{
  "num_hidden_layers": 13,
  "moe_layers": [0, 1, 2, 3, 4, 5, 6, 7, 8, 9, 10, 11, 12],
  "router_noise": 0.1,
  "num_attention_heads": 2,
  "num_key_value_heads": 2,
  "positions": "rope",
  "attn_scale": 0.102,
  "init": "normal",
  "init_std_qkv": 0.0361,
  "schedule": "cos",
  "final_lr_fraction": 0.03
}
Below are experts of layer 3 (counted from 0) of a mixture-of-experts language model. Rows are named router (the router's row for the expert), down (a neuron's output weights, with its number) and show model dimensions 0-191. Each number is 500 + 25 x the weight over its row's rms, rounded and kept within 0 to 999. Numbers have three digits each.
After each expert's rows: a language model's description of what the expert responds to. This comes from a sample of Wikipedia text that the model never trained on.

# expert 43
router:571488523494524506472495533468471466456519521513492488478504499491514535481475528536492503466524515518513484484526549519510534502494454549530496475524438493522512538486512497526477473511516526511511515508513514495530507513523532501457498521527517518507511478482481528446526495482521458482515455532487518500524530428539511507437494508561517455482504486488503498490482480495480491455496499483491521504506502507481494546539521529446500479511493468513533483483491483520500518532479509502470531513452452474555497496491492502519484502505501495511461505463490481508519547496528462511
down17:516534528514500484517508476501478513535491494501468492494456514524494472490511495487535509502476475513423495501513513491485482519456507508525544493538497518519457494477453506500532473489496525575530477518533496498507495492534507522487536539465493463564531496511474483466551469503452509510507458478478517528461490509510475460486487473532484531516512471471512521495531500508492504503516502523501518472473507445503510480517478452534479515490495516503505513560490542465496497496507520487521500528479493499483501512533490493517509552493460520434502491542484548506471504507479499444
down18:504511502546475529515486529505496495511486517491520489507507467499487535492562524457497500479474461503464471491492528466490514508457515501495492506486494522512501507497494480410505505461505521505524524476465495521454487498472491524537488490504497460530552487472485502465497489468485489476539475530510551524473490528480495537487504497520476534505477455528533501494522535486532496474482447496494471494486492467552478496504497522523465516487525468521497561540488523536476537523496501542523484524455492520515510490529502477511494478467501478512469461484543560493471515535530529495
down19:525509494515488494548523445501516524513522446485490495523496506498505482477515532476429460488479488475521467466502510446498498488522498497471497478500492501503499505485519526492510495485448461489466502546439518468478526512492488446473518496506540525521520510488536462498516553518480512532498497460519499502527510523477499511536515502500520490485501520548533510490495534540492498484476506509515504528520529544503479484490516469467508537459496472534510519507470476487457443505489536483478560481493542457494515513505544471440487502481516491465525536526543516510502506516514524498
down20:513466528498497524523516527481523497499474487489510544507516499501520482498500521528499462505432528479512532474483504504526482439497500496520490498477458494509512485467488497471491561564480513492462497500500509501503471530490535495524507516513492492494503524495529488485501470477504514484495506461524465492445503495515510497533510528492535473488464466482488498515582498492525517455514489478533486488492485475483442501456549474510529431496509507514523479563479508448481500458506535542501538472529494493522495543513454514486499546465515495503513497519499514484518544541492501487
It responds to: Table cell separators

# expert 0
router:509477570493499483494457520480488523507526512521444460481518479504491537495513485512537501461540468459509476489532503527507530475486519505512501528508493463455531496445514468521515482501484484493525455506469496456468499470529537535508499491484508552512462495473485476473436523501508492487514487525543503549510483470553528494500519482477497492501504485542489479501492472490544498456526539451535519503513472506521539541504469510519502491515498495509496507488485487510470522536507549467513505521527469508522501500510514520504502475543503486473476497473523518482532465502558460522
down1:514478508527495494505539541460503547507481536511483495486475463482520497519514524495446525506499478507558514443524472513446525506496530547505492494513474497481476499464467470458468544465488495478524494504533480508488532495467478505525479485498512450488521505464503479469515490510491480468506516479516486499521462522513546492506492519519520502472516467532487520472497490490525519508468507504497493476513490477487496550540454575525552485540476511503493549481482497521499504559520517546564497478486451505463496509470531494519509487502474491487497493486525514491454490495502509536
down2:514497482522475487517471487509508497495543472538495562481481460526517514464527496448485464519498507484481493519456475511492490546490507503495489511505507464504527482460523486485516485510498512513551440489479523463494514471507520483516580484449486523524514458516510499465485507516503509487515493485540485505471472537500537514514500509509541486455516457539493456508498482483485486525511535511502455541519458501487448501537484544523499511510514503489539519468518489546497471518542475459503500468519511494509499479512488535523527532470504518500446498530465535512485510534468492472
down3:518524521492512492526493532485493507521505482502476487483475525511478453505497488547464517512495487492500470498481496484490500478525482482557469466499472520475500542491505526580513481528460487500505515456495506454540503515474488473467459493498522517515498529552496517523506515470517475452519473514478522503483543492526532449515537514521535515523537464494472504492522527451522509480479494511492489536433535541486516494476503455529535501533499506496516464483505506512452506510532493537530530474494528521498479495505472500452524473507469507502471507468482477530447470528507533507
down4:503534469505525522458456499494503485520529462475467508514535536498488458515426472495515534494469511500478520524469512474486502534514466571494465546473537524484496464498493522499515485468494472461514460479458457502527501508486485531582529540496501482539522504486501516510465471498475482494537506491548476502458504497528503508507511496520493514487485495493481482506494446517510474498542512539505508533503507503545470530503506496501548513500503558506490490502517505496521511490495470518475491476532526529479477440526551473494508498462501510488503483495488502520486494489512453528
It responds to: Capital-letter acronym pieces

# expert 11
router:489471508476589466492486553511463488497505474519461503490497476519511476502511488525522530519516510505513517460544484502490517495468480528505513509534518504511463521521522470508519506495518512502445458495540474464474556493526531532445501501495528496464469499491520504496479523522503528483492495506491494511509494507553530486517504497459484514535498483510513458458539475494516466534461479456507514519518507520490492536521540518496524481480488477528507491509512472497501510483542478541498473516476448498517457494533538549501527463474556465504503496497494470446473504522513461504
down0:475453477505463515533481570485524523455523503488491467510535527511530497510451505497485479491530520503507532493483485505454480521522528487491483529542501532500523481464513491541519492486557498505502530518491509485532517537527532453510502525498500548495504549447464515482546522499459483483444496499514459490515494484500470519513518499500497502503523510499465521486486540518499488493457501510496506470504519512504514437523503510547492475507515517464458443520521482496541480446476496529522445522463478520522526512500514499505501505497505487482513481518466460496471495488446510532
down1:507532489505533486535493484507458480512510503488526497495472489502454501465492486531488441524499507533494486551524517520499496510480474519504536517552550547485470500506492510493507515534563522464480502520470483526489506470488467501506521509492468511446497529484503509537503526545501496489549507511497540511488493494510506494493535507514528466422459526480523470490507492542497486469491474514501516499481501469516439493514470552485521497486494486511427482487487479470517487500517487504466495458473505478530509493543475442516506486494490546510502490473555514467514524494487541515
down2:479462509493503510487476447470477515514498488496519530475497481471532532497491493439527492464513480546482491514497531502514544548526526474511523487451466495498541493503544473553502464482516469518518480463504490485494512513474479497513560507511534533497462487500526500509550487523547508488514467555479481459482476525517486531511501483482524500508475565510491490484510441484478470490537541458466479483467505487516522497512522513473485471479473505491503455520520483518472477508515518509488524499526466527495528523464472498479528504480526546506518540507504505498484549478517467502
down3:486536475537475528487502489524512507502522505502511498495493510502501479479520505437504505479502488498480460508512490534507485497498480477502552502467510521505532528487550486527524484498493519494485496530450494528504488481519452503496490460412522521523511507515487472462507527478465500482547518515466504498516508514499501519533515499543495458489535521477478454546492543489497529435505513460469524522498525507488493500472507467411468491477510536502498471541522453533508503536527488511461502481499547538499505496507497471540468487503524504494448550480497518487515496519521484511
It responds to: Auxiliary and copular verbs

# expert 55
router:534464491505504508500458548511426479482522520468470484469477509480498499469509529492483524469500481552493456524476545523486520518512506471506495502530455477519547502515510499500520486483497443463521471486501501442479498485504505562472499530554485487491477479520505477497494485506458508498479498500495463558496483456477489513481525534543501504497515534482491485485528441499495492515533486469507532502479506518474500538493535496494541483556488492501499489518510491498499540564511513498516500523489505534538464498510526521500516522497497453499449480518512516454539536503517486503
down1:475502509462504508492521508547486482484539480484491479537523470504485448517507509540479525458504511551486512522483500474465482487499563497455567498500504505490483483497543495500484526509500492486493480526484507510528508451503517505459521521485518548468503480519511505522515498487525503516471490545516550525480529525492476500492469519529472457519522454512501504503453497496498536499518507490538501496526490479523478498501480487518489489525500488498454468496477550461514507496491478460474519518479542464439495518470494547440527469518572523480478491517519491489519526495539481460
down2:495509499531545521483473489533509540549489464494491490483500494492534499508497469505472491432484490531497467467510511474505474537480429519506488517547535499509543486479474485526511493528522497488483511478491490435475483507477490471535512494481535525506504513522482507510509526488512495512551563481514536495492482478551469482537506509497474537530495543498488516459459475484515502522539505459489486510524475516492454487492514510497496513489490528459484476484516507512487522552474507502468464501514517493527474474517431466497528479494524548524511484517510459540524519524469466498
down3:522522476454503515531493474487434499491498493515481487520480566528471525515486504496518568522470517516527489537484511554474494508479501514501443475534491503483502481485487487524493498449490495472474443477526535510522489498568523501467518499532513516501505491487534558495515485506501520468510522491513527476503522525499532486497519522489518505510516515511481539476489508478455480487481494478476505498488528516521465470461523487572467494475499484456497485526534508464535535497465436527480498530474499501459487492505456523509532505480523504483530499517497485502481519493447495525
down4:484499536518484513518455471534517496547459476475508507492510487466489494511501501469527494508508510518480500531489473493509514522509444524459518555521464530506487467505498512502571537510549493478459515502533544531484501513492476537505466497494500506437531497524483518517544522515503547470478506511515480487488503477489478535511492526490487494503529507499470529476463495468508504460537489509523569451490538491494454521494549507488468491515494456507546497506508517525477517501517468473506478433502461469492453512481476546500476518511483508543508494508488510495486498473503473473
It responds to: "co"/"re" prefixes

# expert 49
router:509473474474490507469455497531516459474513522470478488476462504479491557511479552499505497420515518477512514518503524515506486515478500511535499532517466496516477499484509550538463471477510508467505477473494497470461544520481537530479438532501477507496476501519521501481495561505482487491537457488486563533490472470500518484569455509546449503484490546522486531508524497479527502515519491483496512489494465501493513527511490502516497480513430516520512501518494450510506492493526504498517519541508531469515506520511508511525506509517498503507477498497540500479486552481489464489
down0:506507506492450522457503482481496485490501470468468533560512508509499471571511486486497497491514524509533514552495466496498543530504508448481468459445484499494532534465501492509499465492479521449477507472488506492524478498502483505516511513527504509517527477469503532505492488501475504515461466507505511482506541549445454500468463515535503496510473456514498547493486512496503498511535497472502521509490517489522521515517466558494474493439508520500496485519508459507523510495502531521454473515481499502512473453543479466512529485536498538495494497528492516545565515508547490504
down1:487508504509512506536494426477496501489483497483502512517495505548516513520514554511533504508483523492497467479500478522502493550507483513494489477447509504550499489492480523518502481483535516523498494542524495557529455513509529484505490509502467513497484489519474493504532524451522532533529504527498547477508519541479514494499523483447523488494518528489478554470493527529511517540484489489503511487491492495503465476478518454496488463526491492488527490464518521458469470502498500435544473481501500528501477561443517505524475425517500457475485517512491529478458489502466460497
down2:455517477508478490515521542499492491529531483478513508536465483512537496478523503490498444511480529502486504501477546483434520443464518520511516487472520495479509506501514565522546518512510510524492534485550460490479515503550486514508472500473468501478496514505466490474531540507487506476536524506474491490517501535508496453499553518527510482479459519485474487498494506498489477513493500465481479527536513501504521462491465522502443475530493521461540475424479490475507500488511542507467523535496482505509528508508510526469478493528499449532495507528539470464478510533516490519
down3:497505447504474517485504497506534505460528506528492497470476440451512473506499530469470485484471497514508472494514527519474508503507505506486531496472469522486497494529461481467403510508531481513511520511531491504512489447488490501468488440475506492541474451484521530517469544495471513562473510464487495510481510530524502515485544501515504498484511506511545499539480488546469458525509451495507508503493492540525485478534515505522523526511540522532498455466543523487558481481493495495527513521517510505498510484464491474477503535558503525500504512490534517516484502529499491482
It responds to: Second syllables after "co"

# expert 15
router:517486518488493532477458530499467491467507495528511466498519462477486477473500483544581499479568523480492521506468513491533488518525512555533495543510498495492492488510523492536502492471517498476472468467489470486458511486483526560481487513509516581486509491446518494504486524513497479486472503536502528514523508484493492514522509517462499480490513503529496470508537468481484469486537504518479499441518453499522538495519500520497472475475487527536520515578495470523490528523497518488519519501464498514547508453457517500503491527527501508507478472494497487488531523473534485497
down2:493507531499543518519497504523471542523497535493486477508487527499491489529462479529452489482478513468511492458473496495509476534510487484520531516519500506491490443529473506506476472508475481500530495527514508494508523505491543491505479493527449455513486503496538509512513485465523503479473497489464465489507507513466476528482446536506472447498507553464514464507529505528513519542464501470491492533504482498486480465527432467548513495467472528509495528517517507469527552554518510509493527512526505495493517501492525522453544468533491444508510524504518525495518437465523501528
down3:512507522508518515453481453502510481509534520551474491471485499509506538517465508470512446483499507530540462476473480520507522520450515479493500460442500503527494475468488478484507506506522480500550512475496509490493522495550504532489503494486501470461506521518506503476492510517532467477469508516516508507483497527532525437548516516537530461466497468464532504497549538499484502528521532511523446468505512495494456512528541483481522498501501492545510494517497502495481519464483502534494473482503494564458531455556424486521496479505512518503487497490486518475507508524508504474
down4:503511549513480484457454497488525496506515543519513516486487516544455453511482538523462491511532525473523472536475512487507464478500519518510484544543497526521532515478533496519527512451478545501564495500497500529518483519475511485524480494491492498468494496494497448512488527521475553476456537499473463531517540472511477504479504491504491490516464546449536525498494473491469508446493514524478503468482518519492475526527468516486497508487458483528525479480478485521491505488466505502534501454496462497488488524497498486537500530519500497462504540489478482474477494476538569504
down5:524507428497505505477507542496485511505495514511528518512503514563495511486486500517492467509524508470463525500520505470504519475584542480529533462470509529490497464485527478501501502528474497527508474492491513491504531485522489489469542504534515498535465494535484549506477479493533499487484466519496502466529506511496479508537540478480480497483502464497489495490481506528500474485462500497519441497490486479521504509517455484492514467491548529483490474526507510523551482483502513485573528520481502491467537468489529499506458494508482480500505456473517540533505403483471509500
It responds to: Capitals, hyphens, math symbols

# expert 18
router:535455523530532492473499471506517494421522485535452545475482500487496477499534527539516486494547479521467495434510552520511507506499504500548531508503498447496525515467494525512484517501525520468497440491458504485504506501544495531493487558496479519462440485529489460479472540520517471495519525505509501486518487494512538520461480510506441520483514502500493473499515494476509489496482526481499514470503487545492516523487523515509547509482465495503504492518481461531459505507537500477498512496489495510509472524505536485480513475479507511507457431511514509531462534514497499491
down1:495487518456483416502486526509487530505516536508491476486483494521540458476508530539490448530520515508506499482540486496498515496532502468517514459454535505543519485491508518513502453496528473483502533505484486493492493498510526474490502507500481521470491545482495507491493485517495562485492520466448485424534494504477526472501473493483481531530530476509474499485517548460518476490493473504508490527551523468520498528481504489506492528479447486500531529507478515520536485526484465524519499519529531490526514472560470487463491495456500521513470461513498563508521488486516516479
down2:481479553487506473542505541503490494533510484479514492550488505481477500486436455465497485517493499527475536514497474499522497494510493460526496519523486490493524518461512522523490466518495511500484488511481518519494496522488442505559523544501488531510477483501517424495497496510505508447526485503537512532498536557524508494461496513494485496512558496501465506509519476474473494517491508479486532493483493501491462518513476474497460508481519511545463540478503441530464529556506484521542490475542482460494474524519500504475488498480521476536551477523541488514467463501497504474
down3:519503508524460498514519495496574509509500479499536525536514510529499490493511537467496478503504485523482519464518479459516475474460479447450513489492541482522505494527497507461489528470512493491505480479524534483524495482522465540465525464517491484468481520519496487518515456534496520498491488473505515474522473502447506532432471500522507517500525499553488513539510510529463542494527529527505524483496471510482498480482512463508558469496490549492464515502503478512469460546513500520469449493503558498459528526485496532499536482452482533496494491468493490483512523532516505486
down4:476459509503524496504462531505523528524519506517541536489537485491507499467521493499465508470507493493495497501477515493461509476459498455489513509538483499505504515520497479515449505530495489513470488506449522517469503490447516515521539498505523476489503493507487506476548464531501509509500495485489471544502511477505490488499493423514443484476538519504430521484502505505459516497463520519516516472512448518526491483490533505509478481538511497512504529476540462467534500505458508515475531524513493521493539494472455505541549501468498553536555541491471511507494554460507478502
It responds to: Syllables Ma/ma and similar

# expert 27
router:536453533460538520511492514495499530524498479499501498478508526516527520491537506575509473558544520543516465500499510569521487502479516522529483505489481447503530520464493516491499519495502486456494508476468488523525498496530515484527496536482472541476468498485493522501480522524497486507549429473459502552499488484524483490475492490506475520502473530521531493467497489479467502478478477500477464503462477492465527514507544516510508492530458562496464472500515480519485524508496542492506526551491472499471465513519492517525516471521513475514478481477472486454515495489530498492
down1:475503516502482500502471504535547504517456483507505526490481518491504466532516503512463532479473537497528533529507499534515500491516469509505466514520555459495475444541547540498544497490549486504490454502499467491520532492475487472517468513486516570534484526500467509520511486493473508506516501496488478535471457496510513535467493434537481481527493483528512472512475485502507491506495528543479494489511489500532485513463493535464486509469475498496446465526462510505457524434516485552461495508486530520501485511461498489509510505508469528509493537502517502538500508497472524454
down2:496497520508525509476495489494469511492492454467493493475508560511467529519555519465506484464542469523508498491513469466516481515490536517485511503541492525493495501467518475478481484494496535482529524497499462480487544479500479518520518495520499520531516474535487480520476467528491529500498506483508508512459459575422495508552498532529517498461467534502500505440483514507531461527491499542532536486521471455534529518508483503500502521463494487499486486496486528471485526475514471523528486455525501473511530511497535518495514492528494478452443496512514506532490484439506485510
down3:481493537509492466475511498542471515480518485504463434507536495479524508528516528479496483524457510517470544497479477524473472477480481440500492573496510442496562555500516525493528492483486515488517521520531510450490511542506497500516557489476483504519497492482509490530480575490458468501528493505512477528501524515517522477565529476479504495531526475503501493476493542490512479504498507490466483497488515486509477491495520489515489497507488517500529528475539485512477493487530523459524481500535480464482525540464481463471481517548508522497504480503483476528511450486488477484
down4:471461525512486540480476542488502527507525536517468528527551503514501479520468529512525482520477534492499502554496535538523559499481460500491544516468520508505473456488493491528484502514485501477463528464535485494482513486465506501523502468472510483500522526527466493526508501498493477486514466498503504535487473507513499505502544522495530468496488530490486464533490536485481515485500438509500457503482507483531472524509409520492470469486498485497490509504469501502450488464497501529522459540511479512499452549460530500506499540499479531483525477472529485516547483542503483476
It responds to: Slavic/Greek name endings

# expert 36
router:524465510468541509509476537509495484479524508504503514463507473491472505473499481501464524485531498588480505470480489536508542487516492520512544499505485472498492508464507482528500489491483510479490489435458441514485469461493516533464484518525529517478470533479506488514491553512538490574492520528487524514483512441483504496468470533477518506467470553532477490485495527511441476508477513522498483494505468513500515544514517510500500509496465475492502474462493496493474555529484476507528519519509496527524506510500578525542496494513487522477517470490511514480523526487494498507
down1:486496509473512509515516490508511518487460502434474478512459530535524515500500469508541546486517481532500499518451459502487464541505528501539497474498515547508494481499484495522508515465486473521503451519498516518489501518498495472466455496453492510469512508508516477524514516509499463445506492544466502413504517539510504456509528497473470515527492441471475508501504474530512507528490468460518552469505498511494514443473483467506543523496525512521505496508474483477530504531505482530509535557494480500505500499582504512478506522533485483497518478536494511498496495511501516523
down2:485514507529503492496477476497499525553529481485462521464491463533488482513501487479466521526504462513528490517476500510569496472503522502485466477462458445487492502487483465541501560486505498476477491462497524515539484464520502515512490515514553529518494488534447501533521482515482503525507532480482465474481524494507507500518525488504493529580467492496495493528549486492498481452514521471498503504475471526499517558487493514473517544486471499518480487494490542506473497497496462511483488510502502464495489501514481489457531490466532483555503533546526538527516504486436504509
down3:504480481437493474497477494509462487545506477510526482510532516479487489506547525499453535478460457479518461499465472537506524523501488458515515467526481513488479505474476506538486593505493523492488499517560509501524507486483492488459475507509506489502497486504496506480543501547562498488468504482474542497486480509528548437509494508502501492559485492477487516497521486506456536452528508547525542507504508494486490534515537522492534516486485486476497485519499530532498488480508482496484495499541527524513463500491458476522511494529510472509509507486515469493482494529465517440
down4:510502537454481483448488492490485541506498487481519521463499497530541496489455506523480495513462512528465477468529524467531478508520443491517546537506510476434516518477508457521479527485474525498490494549489499511507517512515457464541489473499510538472473504505439444496518528507542494470491528514470498496491461513496514502518502517470500532479519503507425535472537506485512489498517486492525550519529502484504493468533519512490553567507497467470488482502516514495491488490502485553531500499513474488472480534513530478475487488505474536491519520491466500527505534516501494511
It responds to: Vowel o/a word pieces

# expert 46
router:509460485483535529463496505471501463439534497415504493433485516502494491480502484520510527496534503526478499453486480517524493554470487532527499527481507507502505477463511521475491490494530508504521504503504502501477493517501513499483485499527500533494496564504487508489507504487491518491511454534525542483525528489562520514482488503528503472502459551501514487481526482445512528520451494500475526507556476488483508502493482484477533489515521496516535496537491449498489495473506529498484502510486477542498481511537496522550531458530489492472472464524527504486498455486575497493
down0:469453505529509468523513513529456476532490497522452494501492506511515500536488485536457439486480539514494533517494469534465480467482481490448518556509460492482512569511519483542427475483515523492506533478505512489504496515473486523479497495512486518491507505488518506553508505542505505521541509553522489497517543515523487495521536483485493477514477479489549481523480524500518493511511481498476503458467468505568497492514478512506436527533500482497480471488535499523475498493469518471513485516454504492518487524496485468507493503514512527537523507429491518476487495487488516495
down1:501518469491505517517497472448557527493528500511475455496505522522468461488521467553490474506459476510487501523461499482497492529496517477505503508496533534540495507588523509503525515503552509476448489463503497546508519512515496525532464513479517459517529527500438507506489550529491449477513499513499529468488521490533471512519454506516465490510487497482524511514499496509491513493503470511509493466491498505493498511499455493472481470458457508514523496510514476461508517548536543511491508530480496470518484532447536492498499555476500531478509524454475491504483493516458478500
down2:488484477519515530522501471517490496474462505566524506513536481479505444508477514465490478499481496458483515481466540480504516493509518514527510502545540530506524452522505519468519499523500500520527486479506480509475499477505482516490490476568492474529515503476499514471472556497509487509478500469478491544475491477495505523506538481473511497473472510538528472545514410529528460508514486508513524503463489508507500491533487487510505526517467467536516509518490487474520455508470498522486516479478461501511507518491438471519520444479575479552499503486524511511499491533494522522
down3:462497510512515520503536508497480470554483485520452523473501514460500507496457477522504522508537505520522457475504505526536525511487479472520531497515505502517520508508505531498539474462466502536515493475530459468478468476508489498503503474496494480452537534528462464563503524506506528496518467477494533483509531530545506487472452471470514482506488507463476477528511511501500493474471538539494513517485506485507578534518494509468463501495510472504541529498484518510498550496534522510501479502500494471503496486480513451503499494510517504538435519483474481499443473528487450542
It responds to: Adverb and plural endings

# expert 48
router:531488509467502492512492511491486506483566478468454470506492529496486492487517515564477521507521490491487463483502513530503505497559498514523480494522484492476498493494531523541506486487528483511522480484525479466521491527523526494544488501461509530438489532497518535521474525501451501472518512464487511487559512487529531442466467517491464500498476579499483484491507510471524469459488512490508513503510506506464476531477492494524508492495512522487516507493525485453470545522494508450515562520507487492514491482483521503548556472527502491493485488482522513459504491490512422494
down1:489489527493528508494532533468532486508512513495464442514516522514475524531497506549461488561483509541484521500495512510531516521494511507512509522501509524488494505501477498509517516462449547517512441528496487496472515456499486511554450444559485499484529484491460496515512516499529488480480514493514543497452524466479495514502515455526456473514490524482531472473525461500494525487542493515523484536509513514507488472519492500492517503503492480454536502518515462504517502525531458476504516484504492462513507469509478468502477480528506500454510516561528473501449466507487501440
down2:492497547541513511493511522480519493496493489460528500481547476553523510505484508561492493442491539528477493471494472513473534482490525481481471478516514513506545511476468485479439493507481489519488466519495491453528490501537488535466489471471507487533535494536475506496517484516471505497487510483491470506469510495503541502523499481512495493524494489493502524450490552552477478494515494538490526518498505463511460480499545525483471505492539503452497478445511504497528507457481493557451518513501498545535530482499471473564534497479491502513537509526507509470449492511487518485
down3:456543521505539502516462530495485504523510579490523455530544487499467503494479510494459516494491507507501482490516499492496511529507464502487472480452465518513481479526518529493499492478508493530514502533551489519469518500517504489460523516480529490475446494499518481510516483471468475501489566549501477481487484523467503430538477490473471500508488456509509480515503470491484549484516514468508503515524521527479516491488531494417534520509532513503518492454461472524508463549479502507470497535523472487487477474518494497557491495527520538496521501499504495498505531489522536483
down4:500482419497510561533501467512532534512508502508505497484499507537473497519497496437505530494514494492518522536468544536507472475502464490478469499486527490514478504528523456491541498525507526540482489491566500457494460469510511516515539475480486466485442508546500458506502504483507488513504533500514514518504471515479470547513493481541473478497534498490447490510506434482480534510491487472473500508469521529547498483490527510511549476498448510511513513485499490489461506533503495510501510525491471506483532476544472507508502536522520476448485514524501490505513508465505458510
It responds to: Mid-word syllables lo/ver/um

# expert 4
router:522491538515507507449514532543491461474517502483495536518487523500464508498519522507521529481522472500461489476491472556539506516530526557497523491568454495523484523482504504483543508509526495497493444472536495533520517484485499495521491544521543522485489501537459493475464498520476491477512488531498511529535471500478481447475511499490476486490497482515464494490489485491481483459481481509496501481518441508439513520495507500485536487525488526541472439502509501495499520468567465485536481523493523498550481492478500503509483480479535468513478496512490513484475544462518482521
down2:505504463498476447529495443490482514458499516491458456510510498465550502505504457454470501527543508513502507461509510483510478498505486541496484512474504506501491504493514493471506509503498516501482513478537492495457480510514521472473516520506515474472475505477511496534495534509520508541509559502522498517503505480498475502484514490509480503493532531501535468557561543491501525549558453537485502517441467468532479524465508518527461518472485489545504498490555469511503517522486477535532530515528484497470477506514474512525484537486495496508516489480508457452523507510437487479
down3:450503516508489548498504498530546554498458515479493467516453496512493518515477465484476471499466480478532468449515470518458485525526485447476488473513487508525497459495470487508529459478483487527534489493559510503502514459544499504486502512492477486489501504481451445550517523475520558494492508505471491507547502544474502471458528502552502504479493469497509486497493506513498534490509506503497473461490529485492482519479471508486524502492540530489512483476505531466508547458508517530493521491554499527500519522513538503533526537557495493500494475530482499526496498510457523509
down4:495506513489505561464493491483538509479502452495480491494519515483452471509482499496515537521495529464502479504473532538493464564517550448480524542527511493493552457468502539483502495505464496515487489532506498481523514522488484475438481461447512504486490495478453504457508557469523493487499506496481484511477551498515504502534508519495552519511492535543482499496480518535474463500550490478461511511465450505542509501488508516495503529517472553475484535504509495457549483498504528499503502495501478502515496452488476511490509477534522497496525505481508491478514482508489552494
down5:468509471543506524492462537528484446506481523449536510470523523514482427516485477515510466528520486487473569555529498503476512540521516510509479519517510478491494490463504479475491482492459482523471464527480458518524485490469490502500529487491520543538531516475473513520482526493523449476477519463503514533505516479517532497503524453500478514494467538506520492535479536470481463495514511511447501525459512494492493491464512488463509508514498514522495492489494517481504512511492452514490531500476540513477528512500478545468451493499544506484524479480515514556529536501491509521
It responds to: Capitalized name-initial syllables

# expert 17
router:505450517492539523499472491469480489510494485493528487494485506488479495531486469535490541476509511502503472478483521541514498545497536482516517496501506493517488509512530521540517519464484511463564523490498474450501471487496491515537454515469472554497499486533492505485521532493533505523510457540545549508536489451512520497511511516530483523450477551470484510495498497516464491459518473467473501484506498509485553500503560469489465445545490514475509511523519469502502519541510514482491501477474501490514510468454528501543501469525499474481470493460496474491457557499522498501
down1:504501474481488542505533493493520498504483424503444511492477496506529488508500500534498522529495526453509468486513495536512462499469485432528511481475478518473473494523474482491491488448498478514468525509510527499520569490525486463492505481528509501498481514528486485503456480454512506578500504490520489451447566523482512516524487513504505454512513487528509469484522515482480511491497529484509509502469476490529490527513501520472447500543542479510492522518559570507528507476509507489485463532489531476458494484493501499524502499532519491526506538516517497473499517520482508493
down2:460476468504518531495506480469494491490476533540498518504508461558484517489498481463485449486554521471479523510510510508501485496488477452460502493515473542497510438515496533507465548539499558492496513533504516523521501482565538525511503531481480482496499510503453478486532477505428533516491528472522538574495533495478511500522503481475479508473461482514494453522496505504475486525446484530482494474486501528495478507514480535510491495516492522491508498520472535515523473510484529459461499524521499486492537509502501480537494518508513510533528497472439492496487504494492507471
down3:502493524500479484494508491500495491511473487467508483480528467483517492476483471459446502452493492495521509512485467492519531513512517449521494516493554521520493539483509503509546538478548491513492518492477506471505475515480517535493546480513499492483486516468522501531502538505456505496538471487484479530486471533498494540450530466528480462459506509493496512491502484476513492539504458462507477499530499582530510435507541496512485515467534481496500511502502519444495514513524483514519518487501488453524470488520466513458493548538485512513536490523505543482481562517507522451
down4:537539517546505484513494495524498491492476521496484425466547488495518537533503524460459501465506507539506511522509462471529490490524513494496451490510469551489476475494491491549465510500531508504517470468556498515518496510495506460493509498494504495500509500477512465511519516503474517508480495495480502489542517525491547474503465536521482524467487560520512520446476490510525515533499480526503453491479497523504506429413494494504469486431531525494481518530487495480499476493471512505526501477533512494488519493482503520515470542500508493485494533495485527484498486541537522464
It responds to: Mid-word name syllables

# expert 5
router:550482534485524490464467508532506493483485485468512513480521473521488514509490495511521503511563502544486457501524467564502559509489529499508517529528507459500489518463525507514483472523500508480564478500510465498501539490483519507507475524520488502494529566515495466485502491469531489515494475568493526496484480487486490494507492504472437477479504500538501526474491521488521490465527501528469502510529481529528501549454499501512468480489485467506500497523533461477465500497493495494520518489452489480555479501530534509513536486490508508497432451499472443516469497510520493495
down12:508509509501509494540504467484541517490519461505486510478508488505508483510534502521527468514517519538500528480486452455481500472495503474481516503523468546475558557485573493469512549461534477474508449537525539483507467493493531495507502532455489463539484492478513482487499493508458496464572480513483495529502482458470477552563470525455512494478467543503491483480440528496517481521479481502493496502487487497494488478509497514489505494492439488497504475481482532519518512510534474502480490465515519520533518512524517542496507487510485533505501471509507502528468498527502498511
down13:539545509528512526503456485496492481499472477465537466505497526442467490517505505534518527487516508507525534526417484447519480516508506473473486530493480468520504499505544489520527471500472453479466478512530503487501526514493475483454522478465509511478513504507483482535500498482452535482502526483530510533484465455527481513512507476522500465502515536498517519523453520510474494505527491501478491538529486544499487521461472517537478491457471481530545537517515501487522511436486540520508513455534541513530514461510509466499503530493500523488520489512501516463514498517463512500
down14:497484512477550474500520499488494499552492513489560552473512488485549487463499496421493444502513463478500522518504519514485506513501523493500539535503506513525535506504478473471501506509546492484525545532478475519535504434466524469519495507459494508481472509516538492489513495463506463493452498493502488466496494479525507484514487499520475498499525503482512493505517504476471520519456467501508520488462515549493510519527500482465544500475469503536532552508501499480509502499534513496450539534479491485485556507525496497469530525492446453486508511500509526485461516529472456516
down15:498516582493458503472475528513466517503488513508498483468566501493539495478515552564520511534540485513516493507465468511480521484496524475457506525507527488481479475514491487484501507543459518492543484523486495491480499504468499478531508504497494499484480505483477473423464483487510526507479515477494495478441513516452556481527512521508470464499511481503480514486540492555488534481470519499495505491516501456497492501512540503474535484506559510494497531503500496491514508498494483522485461471510488469491538547517484473480537471506488492545552525510509490488477489535511509461
It responds to: Field-label colons